{"num_hidden_layers": 9, "hidden_size": 256, "n_experts": 96, "experts_per_token": 4, "d_expert": 224, "d_shared_expert": 0, "hidden_act": "silu", "moe_layers": [2, 3, 4, 5, 6, 7, 8], "router_score": "sigmoid", "normalize_top_k": true, "routed_scale": 1.0, "balance_loss": 0.00278, "balance_bias": true, "router_logit_norm": 1.0, "n_groups": 4, "groups_per_token": 3, "init_std_router": 0.00969, "lr_router": 0.0012, "num_attention_heads": 2, "num_key_value_heads": 1, "head_dim": 128, "vocab_size": 8192, "norm": "rmsnorm", "norm_place": "pre", "norm_eps": 1e-05, "positions": "rope", "rope_theta": 10000.0, "rope_fraction": 1.0, "qk_norm": true, "attn_scale": 0.0884, "tie_word_embeddings": false, "parallel_block": false, "init": "uniform", "init_std_qkv": 0.0268, "init_std_o": 0.0, "init_std_up": 0.0268, "init_std_down": 0.0, "optimizer": "adam_atan2", "learning_rate": 0.00205, "beta1": 0.9, "beta2": 0.99, "weight_decay": 0.17, "lr_head": 0.009, "warmup_steps": 325, "schedule": "wsd", "decay_fraction": 0.747, "decay_shape": "linear", "final_lr_fraction": 0.1, "batch_tokens": 131072, "max_seq_len": 768, "doc_mask": true, "train_tokens": 662300000, "max_steps": 5053, "dataset": "wikipedia_en"}
Below are experts of layer 5 (counted from 0) of a mixture-of-experts language model. Rows are named router (the router's row for the expert), down (a neuron's output weights, with its number) and show model dimensions 0-255. Each number is 200 + 20 x the weight over its row's rms, rounded and kept within 0 to 999.
After each expert's rows: a language model's description of what the expert responds to. This comes from a sample of Wikipedia text that the model never trained on.

# expert 38
router,184,220,187,204,195,180,248,219,184,222,229,230,203,178,223,201,196,202,188,209,216,201,179,220,197,233,209,174,202,167,230,153,224,213,180,223,172,235,203,202,157,210,234,222,206,196,221,190,182,173,209,242,242,152,193,191,179,238,217,213,163,172,183,205,200,187,183,171,182,196,219,228,202,200,221,196,198,191,215,192,178,236,200,233,174,193,226,186,201,221,200,204,181,186,175,189,189,215,201,203,223,191,162,216,206,169,242,191,213,220,196,177,204,225,200,203,204,218,215,194,178,157,173,195,228,224,187,204,234,186,228,190,197,196,180,174,224,195,194,211,213,216,174,201,201,216,169,226,215,201,216,193,205,206,205,196,189,186,190,194,188,175,234,205,216,222,190,186,202,200,228,242,203,196,218,220,220,160,181,214,184,190,204,225,225,218,212,208,195,197,209,175,178,229,197,188,179,197,180,231,219,187,186,206,221,219,169,188,199,208,238,173,223,205,197,168,205,203,198,181,221,164,179,209,205,186,200,190,162,178,231,206,220,161,201,208,188,204,185,180,196,171,194,163,204,177,222,223,151,190,197,191,208,188,214,179
down0,217,209,198,202,207,199,241,234,196,208,205,188,192,199,219,171,184,250,178,196,199,210,173,181,158,203,229,183,143,245,186,211,219,223,158,218,200,163,210,191,220,257,178,201,168,201,220,158,184,158,199,229,180,220,177,199,186,161,199,195,154,211,212,212,198,155,212,181,192,207,196,216,210,172,213,209,184,174,204,202,204,185,207,165,218,196,200,188,204,185,179,215,199,251,195,218,177,241,176,184,199,220,230,187,180,240,197,199,210,221,180,206,184,198,224,189,232,184,193,205,196,202,219,161,200,198,209,216,217,190,176,217,189,203,236,210,183,162,203,188,223,200,229,206,196,191,183,212,204,192,200,211,205,197,186,222,192,190,222,222,212,182,202,202,217,217,227,221,208,204,216,197,226,182,216,225,214,201,217,226,186,209,226,181,219,231,197,168,170,189,202,196,170,226,188,185,150,168,177,192,217,200,192,189,232,198,194,193,189,223,198,202,208,204,200,200,232,203,216,229,207,174,210,187,240,177,201,202,205,182,235,200,195,213,195,179,194,204,190,206,204,169,192,211,203,203,199,230,204,176,204,169,207,224,155,185
Description: Leading digits. First digit of numbers in tables, dates and codes, especially 1 and 2, e.g. 2016, 1976, area code 540, scores.

# expert 63
router,194,192,218,206,185,238,196,188,204,212,207,190,209,218,187,205,201,184,180,228,186,200,206,175,218,196,184,210,168,195,214,206,208,196,196,180,220,161,195,170,228,192,207,210,227,190,188,220,206,182,193,200,166,217,188,214,218,219,193,189,200,236,201,227,209,231,197,201,196,220,220,188,186,221,231,176,200,243,223,217,205,183,177,245,210,207,173,203,183,203,205,216,237,219,213,239,212,191,190,220,232,193,226,181,196,231,214,230,156,210,202,207,245,198,192,181,244,186,204,203,192,227,203,203,173,215,195,180,184,197,187,179,204,224,187,240,220,225,209,173,207,224,196,213,240,220,201,177,202,214,231,228,204,182,229,198,182,205,164,193,182,227,202,186,204,209,234,186,193,172,198,201,209,194,152,208,242,224,200,199,219,200,204,199,145,222,206,207,203,206,187,219,239,160,182,200,240,212,199,209,173,200,182,205,190,218,180,162,207,233,207,193,191,223,218,189,195,160,165,221,218,218,201,206,187,206,211,212,220,183,186,205,192,239,183,170,176,161,251,203,183,187,239,186,194,190,178,192,212,214,241,184,174,199,213,202
down0,198,191,210,171,191,224,259,192,217,200,191,209,183,221,251,183,181,183,192,161,197,199,240,195,198,250,218,194,206,186,214,205,195,206,207,167,189,188,221,217,193,191,198,198,222,210,219,238,175,228,195,216,201,239,217,197,181,172,198,213,177,201,238,197,189,183,230,182,198,183,202,194,194,187,204,179,185,176,183,228,191,221,186,202,174,190,172,237,209,228,202,197,196,193,210,187,194,195,160,191,186,163,212,225,205,192,221,175,209,181,232,193,170,201,217,212,247,191,198,197,224,180,226,189,210,163,217,191,227,174,209,164,217,240,164,182,187,157,204,222,174,206,167,213,183,219,222,195,188,174,160,192,188,182,180,197,194,189,170,225,191,220,168,197,185,200,219,214,184,223,193,201,231,189,203,206,220,170,190,222,197,207,190,190,204,213,199,160,218,210,189,234,196,180,207,211,222,222,178,178,224,193,185,178,235,186,190,194,211,209,189,184,209,205,217,152,186,181,197,187,210,169,203,208,245,230,179,225,221,195,208,172,178,193,210,223,189,197,171,228,178,203,187,221,216,231,191,189,198,210,154,215,215,210,208,192
Description: Mid-word syllables. Middle or ending syllables of long or foreign words, like -ta- in xylopentaose, -ington, -burg, -enberg, -ette.

# expert 12
router,174,209,184,199,208,174,249,221,184,218,215,257,191,167,219,194,213,211,204,225,198,178,167,200,199,204,243,216,207,197,217,180,219,215,163,204,158,204,214,198,187,201,223,209,213,206,194,215,171,194,219,229,213,165,194,175,162,215,190,213,200,191,205,193,193,199,216,202,179,194,185,212,181,221,224,173,208,208,198,190,189,219,212,209,185,161,215,187,214,198,154,182,163,201,170,174,206,224,178,192,195,195,177,201,199,157,221,197,194,229,188,188,192,199,177,209,205,207,236,208,178,173,185,188,239,187,206,193,246,183,252,201,217,202,160,182,235,205,202,214,189,220,174,193,183,227,186,225,215,201,200,199,188,222,201,206,185,205,191,184,187,198,228,188,211,216,187,213,195,186,224,241,201,210,214,193,208,168,191,227,189,215,178,202,245,217,191,177,198,223,225,174,194,261,188,181,176,195,203,225,224,216,175,175,220,199,198,198,205,214,224,201,237,212,183,185,203,193,215,212,228,156,179,204,218,193,208,185,170,178,238,203,223,191,199,211,201,210,205,199,183,176,171,202,193,169,197,238,173,190,196,192,176,158,231,183
down2,185,240,206,208,232,213,170,192,189,202,189,227,208,171,181,185,197,203,217,220,182,191,164,215,179,214,213,189,175,199,217,176,221,209,194,239,184,229,195,175,201,225,214,206,164,163,182,198,152,194,240,208,213,224,203,205,221,240,242,203,210,168,198,188,197,194,154,185,197,185,167,205,185,182,207,186,212,192,167,219,185,197,182,216,188,186,229,186,192,223,206,203,193,210,176,191,188,205,200,182,228,194,190,232,170,200,199,196,204,197,213,178,208,232,190,190,209,211,234,189,181,261,182,196,279,201,189,212,197,217,200,209,207,193,204,190,251,206,185,212,201,232,207,220,195,196,221,227,228,192,210,194,217,196,170,207,208,161,190,203,215,214,225,188,206,185,205,191,202,208,251,195,211,168,227,233,192,190,225,224,198,223,217,224,220,207,225,191,170,180,222,175,196,189,189,219,165,201,197,183,163,173,168,221,200,225,215,197,209,214,237,210,194,200,192,168,183,217,224,205,227,192,209,205,196,183,197,193,229,167,229,200,209,182,218,190,215,219,209,195,248,204,194,225,219,220,202,206,217,221,183,189,218,218,180,202
Description: Digits in numbers. Single digits inside numbers, especially scores, vote counts, dates and money in tables, e.g. +9.5, $5, 1584.

# expert 1
router,166,186,231,211,216,209,198,209,194,207,209,179,247,217,237,179,133,215,207,231,196,183,195,213,204,179,248,195,191,243,223,203,203,220,175,206,233,178,229,204,198,193,188,210,233,191,224,217,201,202,182,189,198,215,180,205,192,194,200,228,203,177,222,159,206,204,188,176,186,199,191,205,199,209,205,197,214,215,205,168,212,191,211,211,219,209,198,230,161,216,175,244,207,222,181,203,238,209,198,213,212,180,251,232,175,171,182,219,185,186,221,201,217,182,146,165,198,200,202,207,216,203,214,225,189,182,221,208,187,192,214,190,190,172,190,215,217,174,190,196,152,197,203,237,176,185,197,190,207,215,198,213,192,191,218,207,215,195,185,191,194,220,210,187,207,197,202,151,213,170,222,207,218,192,175,213,181,214,194,178,247,180,180,210,166,198,180,222,201,170,199,215,236,193,231,209,206,173,190,234,201,202,216,203,223,222,181,187,231,211,213,205,204,212,203,182,212,222,190,204,178,190,175,196,155,231,208,226,203,173,191,174,210,188,189,154,188,184,178,223,212,177,196,221,180,189,208,185,180,183,216,187,235,205,177,232
down0,192,156,181,185,178,224,195,192,210,163,194,211,187,180,166,211,191,209,203,189,207,182,202,176,220,197,179,193,187,249,225,184,227,201,222,218,208,220,194,188,169,217,164,188,204,193,206,193,200,207,212,179,187,184,187,194,226,195,183,180,205,210,233,193,183,257,195,196,164,191,192,236,222,207,222,207,216,172,196,181,207,194,169,247,225,181,205,187,227,199,219,196,200,180,244,167,197,207,210,197,170,240,244,183,166,185,227,209,198,250,212,187,221,168,225,211,189,205,190,213,191,215,194,200,214,213,188,212,177,194,225,202,183,193,224,186,217,204,220,195,203,177,182,251,214,192,186,188,172,195,195,195,205,191,204,166,194,229,198,195,202,184,207,206,200,214,195,155,171,172,196,217,217,217,221,200,243,205,205,225,195,171,202,193,217,230,180,186,196,205,184,226,239,204,177,181,199,234,175,152,203,185,192,198,210,171,190,200,192,208,199,188,234,240,204,190,200,213,260,193,218,189,200,184,183,231,187,196,227,189,214,170,166,204,229,229,219,196,220,227,188,184,196,218,198,217,218,166,188,220,173,210,210,192,199,203
Description: Name-ending word pieces. Final pieces of foreign surnames and place names, such as -ović, -ski, -berg, -enko, -abad, -ington, often before commas or table bars.

# expert 55
router,201,203,173,190,231,196,159,218,207,196,199,189,189,221,222,181,203,179,204,215,207,187,198,211,201,177,197,196,219,207,213,230,203,202,189,176,218,217,196,176,222,193,168,216,189,219,229,179,224,262,173,191,219,226,203,228,206,225,193,176,183,201,227,180,242,155,217,232,246,179,213,174,190,201,196,191,152,170,203,192,199,195,183,207,223,195,208,215,193,176,197,190,193,214,205,228,213,233,222,165,186,221,240,208,215,205,195,174,199,201,207,213,160,202,216,209,214,176,206,189,214,225,180,161,189,215,218,219,195,174,200,186,203,208,200,180,161,202,192,210,197,199,170,190,202,190,258,182,221,202,180,221,171,172,196,163,193,200,192,198,227,180,216,213,195,178,184,171,191,213,190,205,197,218,228,200,184,206,202,184,211,219,165,210,142,185,195,182,201,193,179,219,178,213,207,199,218,208,239,211,198,200,228,215,180,159,259,214,194,165,163,211,218,213,211,217,207,171,200,176,210,189,211,193,175,205,197,163,201,204,206,175,191,197,223,199,214,217,221,200,195,244,195,210,183,243,159,211,224,206,193,180,193,188,192,207
down0,196,172,251,229,185,247,159,215,180,187,193,207,211,200,220,202,206,188,224,191,192,205,207,201,205,169,239,206,222,167,199,167,208,213,198,199,225,245,192,228,178,203,208,196,175,190,177,236,192,182,222,138,212,203,174,189,184,206,215,160,184,184,204,242,168,220,191,172,218,239,191,202,198,211,185,177,202,202,207,194,193,186,201,211,209,195,213,172,215,208,198,229,192,239,205,211,173,177,201,193,194,205,217,220,183,189,229,199,200,221,228,209,192,201,212,194,224,217,198,178,215,192,189,187,200,242,204,240,135,200,192,210,194,166,224,213,241,180,201,200,206,194,171,197,181,205,183,173,194,211,198,214,212,180,175,167,206,183,196,195,187,207,214,210,249,187,199,232,211,193,204,202,233,166,204,206,203,218,220,195,183,210,197,187,212,195,210,216,192,166,204,171,213,216,213,169,222,193,182,193,227,214,184,207,205,215,208,156,166,178,205,190,217,190,215,209,211,194,249,242,190,215,223,170,208,216,207,186,177,206,196,176,192,186,185,211,208,198,232,217,195,217,224,180,231,161,211,179,199,217,179,211,181,217,235,213
Description: Inner name syllables. Middle syllables inside foreign personal and place names, such as Ma-ju-ro, Tom-on-ori, Sa-x-e, N-ür-nberg.

# expert 18
router,177,171,226,220,168,209,204,174,199,176,194,146,219,160,169,190,231,201,211,191,170,187,206,187,183,197,199,177,218,196,150,207,201,182,197,195,182,224,214,216,172,234,211,215,181,201,197,186,187,213,195,215,197,168,191,172,203,175,207,242,182,196,186,195,199,208,233,195,181,206,189,202,198,211,214,217,203,200,193,199,204,183,207,214,198,178,207,200,203,164,191,184,185,211,192,166,218,177,177,206,202,244,190,254,167,156,237,219,215,180,222,189,194,180,180,203,218,192,229,210,209,192,217,199,211,186,256,194,199,223,222,226,217,170,175,204,203,186,214,198,190,178,198,192,177,210,192,209,235,209,166,207,194,204,204,199,194,182,179,203,223,227,199,193,226,216,196,237,180,211,163,206,201,173,216,189,218,223,187,237,179,224,162,168,177,231,187,220,187,213,204,192,202,247,205,187,217,193,214,207,214,196,181,219,201,211,135,155,193,195,192,198,168,242,177,218,180,205,188,211,208,185,208,215,169,179,207,194,225,225,182,189,208,213,201,224,199,200,181,200,197,221,215,182,213,207,229,205,199,171,192,198,172,158,197,168
down0,202,183,202,182,209,189,159,208,192,211,201,190,196,193,172,207,175,190,185,199,177,242,208,228,201,207,201,226,207,224,189,174,176,180,214,232,204,204,205,214,226,160,199,202,202,189,190,206,187,253,178,237,195,224,179,205,205,167,190,182,191,226,235,213,209,175,231,215,214,173,211,242,177,156,157,153,221,189,199,207,232,193,202,207,220,215,185,169,213,206,207,185,233,188,223,190,222,223,169,182,196,189,192,202,220,206,214,207,187,182,214,165,224,200,250,169,187,212,198,224,201,210,233,206,221,203,216,194,208,195,194,235,182,188,200,238,264,189,224,207,197,224,195,183,210,183,196,191,217,189,176,167,169,192,216,204,206,194,164,214,206,182,196,222,218,184,179,179,223,212,232,217,211,165,190,180,198,171,196,246,209,190,194,218,179,219,204,177,179,188,195,195,229,202,210,197,180,219,220,220,213,207,198,207,224,196,206,207,195,232,191,199,173,225,205,205,185,190,210,199,183,164,223,159,185,208,196,198,241,236,216,210,175,236,231,188,172,180,184,207,205,177,192,216,174,181,203,212,209,205,202,170,205,164,207,206
Description: Possessives, hyphen continuations. Possessive pronouns his, her, their, its, the s after an apostrophe, and word pieces following a hyphen, as in Karachi-bound, Saltykov-Shchedrin.